Weights of a small mixture-of-experts language model, trained from scratch on English Wikipedia: vocabulary 23556, 36.2M parameters.
Below are experts of layer 8 (counted from 0) of a mixture-of-experts language model. Rows are named router (the router's row for the expert), down (a neuron's output weights, with its number) and show model dimensions 0-255. Each number is 128 + 24 x the weight over its row's rms, rounded and kept within 0 to 255.
Before each expert's rows: "raises" lists some tokens whose logits its average output raises strongly, later layers aside. This comes from a sample of Wikipedia text that the model never trained on.

# expert 16
raises: "\n", "\n\n", ",", " and", "-", "."
router [104 152 114 120 131 146 134 129  98  91 128 122  88 109 140 114 112 153 138 159  96 133 171 143 138 121 161 179 140 123 151  79  88  98 136 136 133 113 140 132 174 138 139 123 170 105 124 157 144 128 125 144 130 123 124 103 113 122 126 118 147  99 110 146 181 148 103 186 121 138 134 125 110 184 151 155 145 150 112 136 105 114 155 149 145 154 174 125 142 143 135 105  93 145 111 111 149 159 160 112  85 153 141 129 129 113 133 148 115 121 116 100 119  87 131 103 188  83 104 157  96  94 117 143 131 133 142 130 143 145 133 143  80  92 101 129  88 165 135 103 117 108 144  98 127 173 108 128 130  76 117 143 175 121 179 146 153 131 135 158 145 125 158  94 111 128 101 123 156 139 120 127 108 129 134 144 125 134 165 105 123 157 127 117 139  61 165 165 130 118 147 107 123 153 119 123 163 135 153 162  90 147 155 104 130 144 125 102 117  78 118  58 134 129 185 138 103 172 114 122 172 137 122 117 160 115 135  99 159 109 166 127 134 144 105 112  97 131 119 132 107 141 142  98 142 121 172 151 140  88 133 137 127 122 125 145]
down0 [142  75 158 138 108 144  97 127 152 156 133  88 128  95 145 112 118 129 130 103 100 125 108 121 130 138 136 112 137 190  97 136 120 117 172 134 188 175 131 119 119 112 120  71  90 137 117 137 165 141 179  81 120  95 142 138 104  99 151 135 116 107 126 114  83 120  89  90 123 134 161 148 108 161 133 110 144  92 120 112 107 142 106 137 139 117 157 106 145  81 134  93 137 121 130 130 164 108 113 103 110 150 110 126 189 107 125 104 182 150 153 105 127 131 128 133 138 146 107  97  97 144 113 159 182 105 174 145 126 145 153 129 119 148 171 110  87  94  89 143 123 123 144 155  87 136 133 105 134 132  79 113 145 147 154 173 145 159 119 135 159 137 179 126 157 144 134  98 110 119 107 128 119 125 125 129 121 134 120 125 118 126 148 158 113 173 152 153 143 107 107 116  86 159 128 110 161 138 113 123 130 137  97 115 109 172 137 146 100 151 155 168 134 136 117 171 101 110 164 124 121 142  97 115  99 137 175 119 121  89 102 124 150 110 113 100 150 128 133 123 156 133  96 102 145 127  79 101 121 111 122 149 119 169 130 132]
down1 [154 118  87 153  94  82 103 128 155 100 150  95 139 131 111  96 127  92 167 129 140 130  87 102 140 140 163 108 131 105 135 128 137 112 146 127 139 129 105 106  94 142 149 140 121 179 100 133 146 132 110 160  86 132 149 171 125 170 123 140 113 191 150 142 127 134 115 124  70 143 144 120 134 113  93 149 163 111 169 110  87 147 121 154 182 141 134 119 120 119 119 160 152  97 149 139 117 150 145 126 128 137  97 139 124 130 102 100 154 110 131 151 126 147  97 162 134  97 146 170  96 140 116 185 164 136  85  87 106 173  99 124 160 103 129 119 153 148 133 109 126 122  90 104 138 121 114 164 140 122 174 117 134 135 130 129 141 148 111 144  98  96 103 161 143 121  85 126 101 100 132 152 122 158 138 153 136 125 136 131 140 124 142  92 133 163 129  96 104 126 143 103 128  91 170 102 120 101  96 149 106 125 140 131 159 135  90 124 180 115 136 155 156 117 161 126 106 129 104 138 111 106 127 167  89 102 130 130 153 107 167 109  74 117 135 141 139 138  71 129 124 164 152  87 100  84 143  75 107 130 120 119 109 140 128 130]
down2 [ 98 111 131 144 148 128 144  99 150 105  87 144 114 137 136 112  92 110 121 114 141 120 116 149 103 137 124 119 135 125 104  93 133 150 140 152 147 140 151 115  97 129 174 116 115 163 132 103 121 133 133 158 152 133 128 138 103 140 136  89 141 159 131 118 229 103  95  98 115 124 114  98 140 156 159 157 140 136 126 121 144 105  84  91 114 127 105 137 148  79  92 133 112 109 130 145 120 128 158 113 132 138 137 137 176 126 163 111 121 124 103  88 126 153 135  82 149 129 148 123 101 128 153  88 182 131 112 123 159 136 123 115 142 155 127 122  40  99 140 122 120 141 147 140  89 133  99 154 115 110 155 106 146 142 166 124 147  93 140 102 116 145 187 151 103 117 125 156  80 137 161  95 173 143 114 117 111 127 116 128 120 146 131 100 102 114 110 111 112 161 122 163 164 133 100 107 135 125  66 133 138 108 137 136 122 135 148 147 141 117 111 169 135 121 153 104 133 158 138 120 143 146 149 184 169 148 171 106 172 111 136  79 109 174 121 133 118 100  93 130 113 135 144 143 149 156 125 146 151 145 102 164 146  94 132  91]
down3 [ 88 116 132 108 160 163 139 116 148 172 120 140 143 142 101 153 109 179  99 138 140 157 155 182 121 192 125  97 143 120 100 117 150 175 128 128 115  93 112  90 148  81 135 118 133 160 174 146 155 119 141 122 132  80 115 128 121 138 134 116 131 120  98 111 115 132 132 108 124 148 145 125 112 135  84 129 137 134 113 161 133 116 100 113 143 110 117 116 136 135 100  92 118  82 136 127 142 116 117 131 104 148 134 144  97 143 171 175 169 158 135 117 113 151 129  94  95 169 101 137 105 179 123 127 197 197 129 113  99 132 100 130 158 113 120  95  52 161 169 142 115 112 146 117 139 116  98 119 120 134 136 135 130 112 113 113 143 118 156 163 127 154 164 141 133 115  96 133 151 111 130 119 162 148 160 131 132 110 121 148 131 125 107 154  88 122 112 133 177  96  85 138 122 135 125 101 159 131 121 105 150 159 147 177  88 124 111  84 118 121 158 157 157  94 115 108 129 127 167 122 134 151 146 106 144 115 164  87 133 106 121 154 136 138 126  98 124 122 131 137 102 171 118 106 122 115 107 142 104 129  79 145 111 141 124 162]
down4 [147 110 109 114 130 161 144 143 137  84 169 149 155 118 122  92  79 129  95 102 117 145 137 151 108 149 108 100 121  91 118 109 103 119 151  99 174 130 112 165  82 134 172  89 114  98  73 173 109 109 156 115 126 103 155 111 166 126  98 149 137 118 151  87 123 119 119 129 118 103 134 131  80 138 121 108 115  78 129 109 124 112 128 110 106 169 100 127 158 171 115 156 159 118 136 113  94 119 146 142 160 131 187  95 107 152 136 133 120 121 150 133 135 143 112 125 155 134 139  81 132  74 145 147 158 138 147 137 152 140 124 171 166 118 145 129 148 139 150 128 147 139 137 170  91 114 169 171 118 113 137 141 144 148 110 133 162 114  87 107  85 168 135 136 163 103 118 121 105 129 142 157 158 128 154 134 118 142  90 127 151  93 163 153 132 135 113 149 163 138 138 160 153 131 127 108 127 165 131  67 140 108 161 113  85 127 133 122  92 116 108 135 112 101 100  88 110 112 139 101  97 126 154 114 155 105 157 133  96 127 149 103  97 138 155 148 112 137 137  69 128 124 120 145 137 107 135  88 136 139 119  99 165 114 133 158]
down5 [135 129 103 166 147 142 102 128 136 115 141 155 144 124 127 100 155 100 121 125 153  84 132 129 153 141 135 124 114  86 160 133 134 196 123 114 102 159 170 155 159 145  97 179 179 177 123 104  92 133 132 132 139  97 156 167 170 111 126 130 139 133 111 169  89 139 144 150 151 141  93 110 119 130 102 147 122  75 147 118 123 145 172 121  80 123 148 150 143 163  96 156 179 104 131 129 121 103 130 132 135 133 155 131 112 110 144 121  90 178 111  65 157 113 154 122 126 128 183 101 140 154 114 111 167 136 143  91 146 126 156 120 111 151 143  90 119 140 141 108 112 106 147 146 146 118 100 129 122  70 127 209 143  94 116 143 131 144 100 115  94 135  90 135 140 126 120 160 127 144 116 142 128 122 128 155 114 125 110 110 162 130 115 115  89 146 155 138 173  96 155 122 117 128 108 123 115  95 140 115 129 170 167 113  90 142 162 112 151 121 165 140 131 108 125 129  91 136 116 137 165 130 114 127  85 133 140 112 152 138 126 137 149 107 142 115 136 138  50 145 121 136 163 118 137 135 106 135 157 131 140 134 162 146 124 126]
down6 [157 114 113 167 159 149 151  93 125 148 106 139 131 123 157 124 168 121 142 167 138 114 104 135 120 138 123 138 169 114 164 118  69 133 113 128 122 154 141 106 139  81 131 137 159 106 119 126 107 124 124 127  93 136 114 102 163 106 141  86  85 136 135 147 169 132 104 129 122 131 131  83 153  72 155  93 166 122 133 193 139 114  93 130 181  93 127 111  91  87 120 123 152 158 112 137 128 117 134 159 113 133  98 153 158 161 179  86 157 126 144 140 156 135 131 134 162 133 154  98 147 141 133 144  90 107 105  94  85 130  81  77 140 152 165 117 162 109 121  98 127 152 122 136 113  95 156  99 158 128 114 124 133 137 111 162 137 127 130 127 136 127 172 123 124 115 136 127 143 166 125 132 162 132 118 114 121  95 141 130 101 121 123 153 145 122 149 116 140 135 138  74 132 131 136 124 111  94 123 154 145 101 143  90 133  99  94 195 150 117 115 104 140 154 142 114 104 166 126 112 101 112  84 131 108 134 121 144 137 129 122  94 135 183 118 120 143 137 142 102 140  78  93  94 155 142 133 126 147 112 144 177 165 162 131 172]
down7 [125 123 140 129 216 141 137 153 149  95 135  98 113 120 153 148 126 110 148 130 125 130 142 161 126  77 107 166 142 141 135 146  86 120 115 180  82 137 136  85 126 120 132 132 111 138 122 116 110  92 104 131 106 148 126 111  99  98 131 123 127 143 138 126 121 123 134 138 128 114 143 156 153 154 151 156 134 100 140 149 134 160  76 163 137 124 119 111 110 155  98 130 124 149 145 155 120 139 124 140 114 133 151 122 125 156  96 173 109 132 112 119 113 137 134 137 110 124 120 113 110 118 107 129  46 154 148 126 148 128 102 160  97 129 106 149  99 128 153 185 113 114 165 152 134 108 139 111 120 116  95  70 147 118 118 134 125 110 132 110 146 120   0 170 132 129 154 141 119 176 106 129 134 131 124 135  92 117 131 107 136 149 127 122 139 123 131 142 119 158 129 129 117 131 111  92 107 134  97 139 125 189 144  35  99 124 118 128 115 113 147 140  93 119 149 121 126 142 108 144 146 134 139 125 142 103 111 162 110 116 121 127 192 118 144 184 131 127 141 131 124 140 116 131 119 119 151 109 111 108 118  92 111 162  86 135]

# expert 20
raises: ".", " and", "-", "\n"
router [126 132 142 123 103 189 142 147 105 149 124 114  52 101 123 147 103  98 116 130 109 166 155 132 142 131 159 151 147 164 120 123 120  99 139 125 119 131 117 128 165 163 147 131 144 116 153 124 128 132 117 142 119  77  90 128 105 131 143 112 161  93 113 153 182 120  96 116 147 115 149 134 141 191  99 126 143 139 116 121 122 113 140 153 124 138 189 129 132 124 151  99  80 119 111 101 124 157 124 125 124 155 115 147 148 113 130 138 118 155 144 138  82 116 145 113 153  90 123 153 148  97 109 121 147 149 149 108 154 114 131 136  78  72 115 138 115 137  83 123 130 106 177 122 126 199 131 145 123 103 138 146 127  94 182 122 179 130 135 121 184  72 171 116 124 128  83 123 103 120 117 122  99 111 115 117 164 104 176 130 111 117 107 148 114 104 171 125 127 130 148 160 125 145 143 176 148 141 129 169 122 152 156 122 138 130 103 119 102 120 150 108 161 114 152 128 148  84 132 107 166 122 130 102 167 128 128  79 138  93 152 125 137 110 128 120 104 132 109 121 142 154 116 112 125 119 149 149  98 133 137 147 144  99 171 176]
down0 [131  76 150  99 145 172 101 103 149 155 141 129 122 104 151 130 125 140 117 114 112  91 103 109 129 157 146 111 131  76 143 137 142 134 147 104 118  89  96 139 125 180 146 108 103 119 157 108 160 147 152 122 135 151 167 126 116 171 108 130 153 131 137 175 162 156 153  84 139 100 166 149 138 142 144 147 126 134 117 135 132  69 139 194 145 163 137 144 126 118 146 108 115 152 113 126 118 171 118 125 140 132 125  84 118 107 153 108 129 143 170 109 119  81 111 118 121 116 122 129  85 149 113 106  99 116 101 133 138 114 103 129 114  73 129 102 111  78 148  83 126  98 128 106 136 149  88 111 102  95  80 138 106 149  99 118 142 140 124 142  77 136 131 109 103  89 104 148 180 144  99 139 136 173 149 173 154 121 145 102 156 111 134  83 129 136 132 119 159 158  93 133 118 134 168 132 167 121 150 105  97 124 133 155 106  98 110 133 132 121 142 130 163 144 136 156 168 164 105 136 117 117 150 112 156 126 119 133 132  96 148  78 136 183 156 105 115 113 153 167 143 122 163 143 116  89 148 120 154 132 136 112 133 136 147 150]
down1 [ 87  72 128 151 123 130  99 153 144 107 104 170 130  90 160 174 117 125  80 148 126 114 122 118 135 141 109 128 115 165 127 118 159 122 146  95 103 128 109 170 123 124 161 150 125 125 108 102 146 102  76 152 151 115 142 117 119 157 140 153 120 140 115 114 166 100 106 149 120  74 124 142 114  79 100 115 119 130 145 149 106  99 159 157 107 149  93 179 127 114 144 151 127 142 164  78  75 146 121 117 113  77 151 126 135 106 148 170 141 116 131  84 131 102 173 138 125 125 138 117 107  93 145 145 110 116 119 113 113 151 142 128 109 167 152 105  89 160 139 130 110 149 156 200 133 135 122 120 150 110 139 155 134 127 145 168  86 178 131 105 165 151 135  90 144 151 120 163 121  82 145 131 134 123 146 132  94 124 154 145 136 161 167 123  79 169 128 108 119 134 105  85 184 109 138 136 114 127 120 133  97  96 155 111 131 142  86 130 173 133 111 101 121 125  98 121 126 135 139 138  97 132 154 136 106 113 151 104 113 108 105 121 120 130 143 149 115 129 153 138 151  84 130  99 139 139 162 147 146 123 108 121 168  99 107 150]
down2 [122 132 135 137 133 178 174 113 161 147 142 168  96 110 164 147 129 149 107 136  80 115 117  94 157 154 107 142 134 119 171 139 138 102 129 147 127 135 134 161 145 126 136 136 130 146 129 147 167 141 110  80 107  99  77 113 115 110  89 116 150 133  95 135 143 146 138 155 132 130 109 144 115 129  80 153 144 121 105 110 129 130 150 124 130 164 169 117 120  74 158 105 138 116 120  91 149 135 130 111 114 102 134 116 171 154  88 165 135 140 128 138 121 113 146 117 114  88 117 163  88 112 153 133 181  94 146 144 108 152 134 125 130 109 115 124 111 113 168  99 171 135 162 130 139 124 102 172 149 126 108 177 149 151 136 114 138 142 140  86 168 170 135 161 146 106 116 121 113 115 147 129 131 122 153 165 106 126 136 148 167 158 152 154 123 171 182  97 148 116  80 168 131 105 133 137  98 117  96 103 144 101 112  97 118 162 102 121 167 133 128 145 159 101  97 122 121 113 110 134 131 132  98 121 143 111 163 119  93 125 144 139 111 117  88 130 143 141 102 196 120  93 120 137 147 111 129  78 150  74 126 111 106 120  74 113]
down3 [166 113  98 138 137 146 144  95 117 125 117 117 139 142  80 160 139 141 124 133 145 118  98 128 132 117 161 178 156 128 125  98 151 127 152 132  92  87 138 128 145 114 151 160  99 141 144 140 110 131 128 139 108 110 150 110 123 111  84 134 123 129 153 134 153  88 127 125  70 142  82  94 116 137 124 105 115 119 127 135 105 114 107 112 144 143 105  93 153 127 151 140 107 107 100 170 160  58 125 115 121 131 102 105  89 140  67 157 115 121 106 127 121 113  87 139 134 129 130  75 120 156 151 102  85 137 144 153 162 116 125 113 105 125 113 131 111 152 120 120 138 145 152 149 135 119 172  96 144 143 132 113 127 156  80 109 105 125 126 131 178 128 140  99  88 165 136 162 159  91 101 171 131 137 102 104 158 153 125 169 171 120 138 131  90 148 146 156 106 131  98  92 112 101 123 142 164 142 130 132 131 135 144  99 116 174 134 158  89 141 154 112 111 123 123 129 127 183 176 134 133  98 120  93 129 153 113  80 207 170 148 165 123 109 156 134  98 130 116 127 101 140  91 123 136 136 141 106  99  96  95 111 135 114 111 121]
down4 [118 144 125 106 118  87 122 132 128 105 181 159 106 128 137 131 128 116 139 136 144 122 143 109 114 120 155 161  93 151 110 102 158 117 117 134 121  75 144  90 138 126 130 132 128 100 148 131 112  77 105  95 113 130 136  84 113  88 114 139 169 136 144 139 106 139 131 121 150 171 135 144 123 134  94 125 149 108 133 104  96 193 119  93 125 149 163  77  92 134 115 144 147 153 130 100 149 157 166 105 143 106  93 149 160 151 158  93 125 150 120 186 151 117 131 154 156 129 170 104 162 118 140 155 178 105 144 154 141 109  92 141 146 107 124 164 150 108 110 139 128 133  65 124  83 114 142  99 103 167 125 132 133 124 129 105 177 121 182 111 145 104  33 131 130 178 129 152 116 114 119 132 115  94 114 124 135 138 104 183 111 163 125 129 151 164 158 122  98 110 101 120 135 151 141 124 163 120 136 111 159 142  95 140 132  76  99 140 103 153  91 117 116 105 104 145 151  93 152 108 162 115 133 158 114 102 133 138 158 145 141 119 114 148 131 147 128 157 131 135 126 116 122 145  91 129 137 161 119 128 114 127 114 141 114 124]
down5 [114 137 124 139 132 103 156  86 101 140 144 104 147 178 130 129 131 107 135 145 132 154 116  98 144 123 150  99 134 130 123 152 155 143  99 120 128  85 134 152 140 135 118 131 113 106 115 131 143  91 120 134  96 139  49 110 102 116 182 141 121 138 122 127 135 101 129 147 131 115 128 131 164 112 142 103 112 141 179 122 121 119 101 117 110 114  73 130 140 117 125 120  95  94 133 156 158 150 106 128 152 155 122 117  99 147 107 116 128  93  98 117 137 142 128 146 114 172 197 104 120 156 144 139  77 135 132  87 167  85 101 120 113 118 107 153  64 125 105 103 141 120  93 160 128 163 121 103 128 114 133 141 110 109 132  83 148  81 106 162 121 100 187 116 146 114 134 163 140 152 147 125 121 130 127 146 123 143 110  97 136 105 132  80  98 115 136  96  92 140 138  88 105 114 149 172 129 125 158 147 158 122 123 146 115  90 125 156 147 165 113 110 130  85 175 124 155 154 128 122  85 124 116 154 151 112 122  90 145 183 125 120  94 175 129 122 112 117 147 123  79 109 138  83  91 121 156 125 157 110 118 154 134 130 169 109]
down6 [132 143 126 127 121 109 159 145 131 124 140  99 152 147 120 130 184 137 130 114 107 110 141 125 109 155 111 144 196 169 144 164 113 150 134 106 134 124 164  99 154 106 148 122 113  99 142 157 114 119 128 125 101 104 107 152 121 145 148 152 136 152 104 128  91 136 123 118 151 160 138 130 137 112 132  56 103 136 175  95  99 122 142 135 139 141 147 110 103 176 139 106 121 132  67 100 100 151 173 131 135 153 104  88 124 140 118 142 125 119  93 110 169 135 124 111  97 178 145 103 141 114 174 132 112 133 156 127 130 134  87  70 154  92 140 111 150  96 151 105 150 128 119 138 121 130 102 105 107 148 141 123 163 130 112 108 156 137 135 121 103 147  92 126 115 112 154 129 106 114 135 133 154 109 142  83 159 114  83  89  65 157 110  97 147 169 155 101 199 144  87 133 104 114 118 134 125 117 122 109 151 156 119 148 107 150 175 135  89 103 138  89 116 122  84 158 121 114 120 153 112 151 133 112 146 133 127 134 144 149 126 114 132  96 151 119 126 106 119 104 131  76 125 100  98 132  88 110 144 174 152 110 142 159  98 109]
down7 [102 160 155 136 101 156 129 137 159 100 123 144 148 145 104 175 181 121 183 134 155 143 127 126 108 153 157  86 104 147 107 143 167 179 118 146 131 159 151 156 119 102 123 142 102 177 140 145 166 112 132 142 139 151 127 148 117 109 126  95 112 122 138 133 191 135 105 170 159 119 153 163 122 166  89 159 126 147 136 130 143 124 137 108 160 149 139 147 144 140 117 149 135 151 123 145 182 137 177 112  79 111 128  84 148 117 151 152 107 132 142 127 133 145 146 122 166 117  97 145 114 164 117 125 122 145 170  83 124 140 153  97 133 133 127 138 128 150 137 149 146 137  98 154 156 167 142 124 133 120 136 143 154 136 114 127 140 101 119 134 133 156 238 110 113 150 144 114 132  80 165 119 136 114 118 124 134  87 108 143 150 112 135 127 170 144 119 120  96 179 133 120 158 103 175 128  73 120 147  92 155 138 122 179 154  97 149 139 161 131 140 142 138  75 128 134 107 154 104  84 107  95 108 155 112 165 145 156 108 115 141 125 138 149 123 121 130 120 138 120 151 107 123 130 152 124 108 133 131 150 117 142 128 140 117 154]

# expert 26
raises: "é", "ada", "ama", "ag", "ato", "ad"
router [136 130 149 115 114 154 119 118 142 128  98 122 128  90  80 127 149 128 125 169 141 138 126 136 132 154 141 161 176 113 113  91 128 113 134 119 132 130 120 143 178 144 133 116 133 121 127 125  89 120  85 158 145 134 115 152 139 151 130 129 114 103  93 145 202 122  90 148 135 152 131 166 112 149 154 130 157 117 154 118 109 128 134  99 148 117 146 159 106 134 131 128 105 126  80 117 167 163 132 105  86 139 140 119 144  70 140 163 135 148 168  96 136 133 133 118 144  72 134 139 117 154 127 134 151 193 141  84 141 141 131 122 114 113 124 116  87 138  87  82  90 124 110 133 141 170 139  94 135 143  98 153 171 126 181 124 134 162 113 163 155 123 188  83 100 146  89 129 129 146 127 109 146 142 108 109 136 127 128 136 120 133 112 120 119  49 147  90  95 134 116 153  94 132 127 131 145 118 117 122 111 101 143 135 179  77 118 109 149 101 114 107 144 118 143 140 154 157  98 150 116 151 158 129 128  96 148 121 146 104 136 146 101 127 113 113 117 139 106  87 134 129 122 100 131 134 184 154 133 128 127 179 121  93 158 179]
down0 [117 139 179 109 178 187  87 144 121  98 147 142 154  91 135  94 156 144  92 111 141 144 105 142 188 125 138 104 107  99 127 118 143 149 100 131 102 124 126 122 159 122 153  93 158 132 168 163 100 184 167 119 121  98 110  92  76 136 138 158 169 112 158 151 110 121 170 145 109 102 123 110 155 129 125 133 107 136 112 176 154 136 116 118 131  91 153  79 109 105 159 138 109 136 136 152 122 166 133 118 125 165 140 127 125 108 104 136 142 116  91 137 135  94  96 118 150 129  97 136  82 110 107 124 153 102 168 144 122 124 109  98 135 114 161 144 123 105  94 120 136 142 105 141 120 164 149 136  86 120 115  87 135 117 124  93 142 160 129 163 151 135 115 132 148 163 114 120 155 164 159 117  97 125 141  99 131 146 135 135  93 172 130 103 161 145 136 161 139 128 112 116  73 125 138 134 123 134 168 160 108 130 139 131 153 137 128 106  71 122 140 138  74 129 150 162 148 113 132 123 104 166 149 165 125 127 165 104 115 114 125 148 159 106 126 178 119 128 151 137 112 110 160 101 134 149 127 111 164 112 102 146  99  93  99 135]
down1 [146 115 131 107 119 110 146 113 145 168 127 158 166 126 112 168 136 105 124 140  99  92 174 166 150 116 139 114 136  96 126 131 105 123 141 106 122 123 128 123 108 137 147 113 124 135 121 152 161 126 116 166 132 148 168 126 119 157  98 102  79  98 113 133 141 144 123 112  96 117 150 127 113 136  93 139 121 103 165 145 152 153 145 116 159 141 109 147  68 159 145 146 145  93 111 106 140 146  72 130 128 134 172 137 107 129 147 107 155 131 164 147  92 145 160 129  99 142 135 135 160 114 107 124 122 151 142 132 137 131 117 119 130 170 137 101 143 164  76 155 126  87 145  77 169 125 135 127  97 152 119 153 117 125  56 163 123 104 116 153 162  81 112 122 182 109 109 165 124 152 132 134 137 132 115 141  86 167 159 153 134  98 145  85 134  97 120 145 118 109 118 119 152 152 110 162 117 178  86 151 152  98  71 144 154 130  63 161 121 123 116 157 103 153 142 120 162 103 134 102 132  99 156 118 161 130 126 140 127 150  88 116 149  98 117 130 135 105 119 124 180 145 138 160 112 109 113 134 112 137 115 113 166 168 119 141]
down2 [ 90 160 161 152 107 179 131 121 117 121 123 126 120 147 124  73 137 155 123  85 125 130 114 155 122 131 146 120 122  81  92  97 134 131 158 121 138 114 135 160 143 111 160 144 108  97 149 109 173 163  99  90  87 129 129 104 138 128 165 146 110 157 122 153 153 131 148 125  94 144 134 128 105 114  77 106 145 115  90 138 146 132 129 136 119  98 110 151 165 139 125 140 112 153 128 138 133 159 170 127 114 122 137 139 131 113 101 146 127  92  99 126 135  51 148 141 144 133 141  75 118 154  96 149  98 124 119 155 115 147 148 155 123 110 164 139 155 153 110 167 169 110 142 116 138 142  56 156 101 132 168 146 123 125  72  92 115 154 100 103 115 136 114 144 121  99  87 117 146 135 101 142 125 114  83 102 134 107 115 111 134 135 156 154 126 108 131  74 140 132  94  96 153  94 141 171 123 164 154 104 146 134 122 183 105 131 126 138 173 151 129 136 103 122 168 137 112  91 120 122 157 130 156 138 108 131 131 113 113 159 110 166 143  65 137 132 139 135 122 140 130 119 127 170 133  84 117 177 105 113 145 124 132 158 146 108]
down3 [120 141 132 138 144 160 120  91 128 135 117 115 131 136 134 141 158  76 137 137 114  89 148 178 111 118 126 153 134 122 152  87 116 137 126 113 141 107 115 156 113 133 128 115 154 144 100 150 149 115 127 139 170  90 133 166 106 159 169  66 112 125 105 141 138 158 131  92 153 101 133 166  95  86 146 138  98 160 122  99 153 148 127 133  81  90 115 180 118 131  87 140 138  96 111 125 112 125 121 141 164 100 112 148 151 136 158 180 113 138 150  81  86  87 151  99 153 106  91 144 162 128 129 115 170 150 116  98 166 112 122 140 148 105 136 137  70 146 121 122 125  82  73 126 117  94 111 116 128 121 162 113 124 192 124  76 129 169 101 123 131 149 171 103 151 122 122 154 157 128 112 145 169 139 141 172 161 129 147 108 156 146 141 121 112 167 122 118 159 143 116 131 101 124  92 136  93 140  94  94 109 133 128 160 145 131 147 104 160 146 139 114 160 113 158 115 118 119  96  99 152 115 140 133 134 131 126 116 127 144 140 160 120  90 121 101 128 147 176 150 126 101 100 131 129 121 129 118 101  97 141 151 149 173 123 140]
down4 [124 113 103 132 134 122  48 112  96 116 119 159 168 112 152 137 140 122 133  84 136 109 112 120  88 121 114 123 125 114 160 166 156 127 112 128 151 128 121 169 189 153  90 153 116 135 130 124 133 135 164 130 147 151 149 176 113 156 144 143  97 146  85 120 140 131 109 118 168 137 135 133 147 162 119 145 150 150 102 134 144  98 160 128 145 144 156  98 141 111  98 180 128  87 148 134 174 137 142 102 106 155 160 109 117 106 118 120 115  97  92 120 160 173 131 158 115 140 146  99 112 148 144 123 116 125 120 115  98 122 146 117 134 164 134 127 166  98 159 127 106 155 131  96 122 148 146 160 100 124 154 113 111 158 176 110  92 148 140 147  86 146  93 114 113 132 121 171  94 140 139 177 105 134  67 129 131 162 157 104 103 128 141  98 144  63 120 145  98 142 107 142 120 147 133 160 118 148 175 123 122  96 147 162 121 145 127 133 111 142 115 118 110 124 110 141 124 129 165  75  87  84 148 111 116 106 172 168 127 126 155 120 107 102 126 132 166 139 109 125 146 156 137 152 162  92 135 139 104 107 162 155 111 148 114 121]
down5 [ 88 111 145  99 143 128 152 172 109 119  84 134 116 162 167 161 114 133 126 113 119 108 101 147 100 128 144 123 133 118 155 136 135 121 139 119 138  75 119 158 140 105 139  85 134 150 134 155  96 138 166 107 140 126 133 114 101 126 116 141 139 102 124 143 101 100 119 153 107 131  99  96 125 123 107 138 160 135  97  92 131 119 133 146 138 151 130  96 149 112 131 159 152 130  94 115 137 150 119 121 107  93 104 107  96 142 114 117 148 114 119 171 124 108 137 129 163 110 172  68  80 163  90 181 155 110 126 152  81 131 133 117 143  99  91 217 100 102 131 119  51 112 164 121 136 179 110 113 124 102 114 126 138 141 155 143 140 128 130 133 138 130 117 102 136 129 146 125 129 126 117 157 138 102 138  91 139 138 157  78  99 148  85  98 131 173 114 150 141 125 104 126  82 127 100 131 157 127 116 117  93 133 158 132  61  89 121 138  81 134 148 178 139 122 101 134 114  96 134 101 101 104 129 132  84 151 143 150 119 101 131 164 122 140 149 131 120 144 113 163 123 122 128 105 139 169 142 145 131 163 115 154 139 107 106 163]
down6 [164 125 121 114 152 165 105  98 101 146 137 131 108 102 116 111 138 111 119 114 105 147  73  95 110 171 147 122 152 110 146 125 108 136 147 106  96 129 107 108 143 122  95 111 106 119 145 148 147 123  64 142 142  94 167  87 150  91 157  95 145 139 100 122 134 159 134 142 114 115 121 139 132 166 143  95 152 164  82 103 126 119 137 124 103 130 139 173  80 114 132 121  91 127 139  87 124 108 142 104 149 174 111 116  93 130 135 139 118  93 129 128 137 137  73 128 169 101 140 141 114 144 123 104 105 133 160 120 129 133 129  83 159 133 124  97 106 132 174 142  87 162 107 106 123 100 148  95 157  94 120 120 120 119 157 130 138 127 118 159 102  99 150 122 129 128 154 104 131 125 164 124 107 137 142 145 118 106 111 126 123 157  97 108 122 166 128 173 116 170 119  86 115 126 145 163 157 135 109 118 142 119 136 111 130 101 124 152  82 126 114 110 162 157 125 124 185 102 110 148 104 158 156  81 126 135 109 102 107 158 129 134 121 112 145 107 136 117 140  91 146 113  80 127 139 103 158 109 147  89  96 138  70 180 154 197]
down7 [104 145 126 142 113 111 101 110 102 117 130 132 149 137 142 122 100 100 145 116 154 183  89 117 123 134 117 107 147 147 127 139 127  84 121 139 163 108 152 126 131 116 153  87 140  97 121 145 137 124 134 132 142 125 178 120 143 102 110 138 150 133 124 141 122 157 118 150  99 149 151 135 128 133 141  97  93 164 147 129 163 115 118 140 121 119 107 177  97 152 132 120 169  95 123 131  99 137 171 107 156 164  92 135  93  93 121 150 100 152 115 123 169  96 100 162 136 105 110 107 108 137 116 125 111 144  99 144 184 149 138 120 135 112 112 143 118 111 153 125 132 158 131 121 135 138  81 119  78 124 148 140 135 119 154 124 165  81 155 151 132 123 127 106  95 158 148 107 161 136  80 176 128 129 145 180 126 115 108 144 113 122 154 102 122 117 162 149 127 145 143  71 107 110 162 134 139 181 101 119  94 118 106 119 114  97 125 119 116 132 165  55  94 119 130 144 132 179  86 101 124 129 174  94 121 132 178  81 140 182 107 146 117 110 148 155  82 103 141  97 131 122 128 112 140 138 161  94 135 104 127 164 166  99 101 104]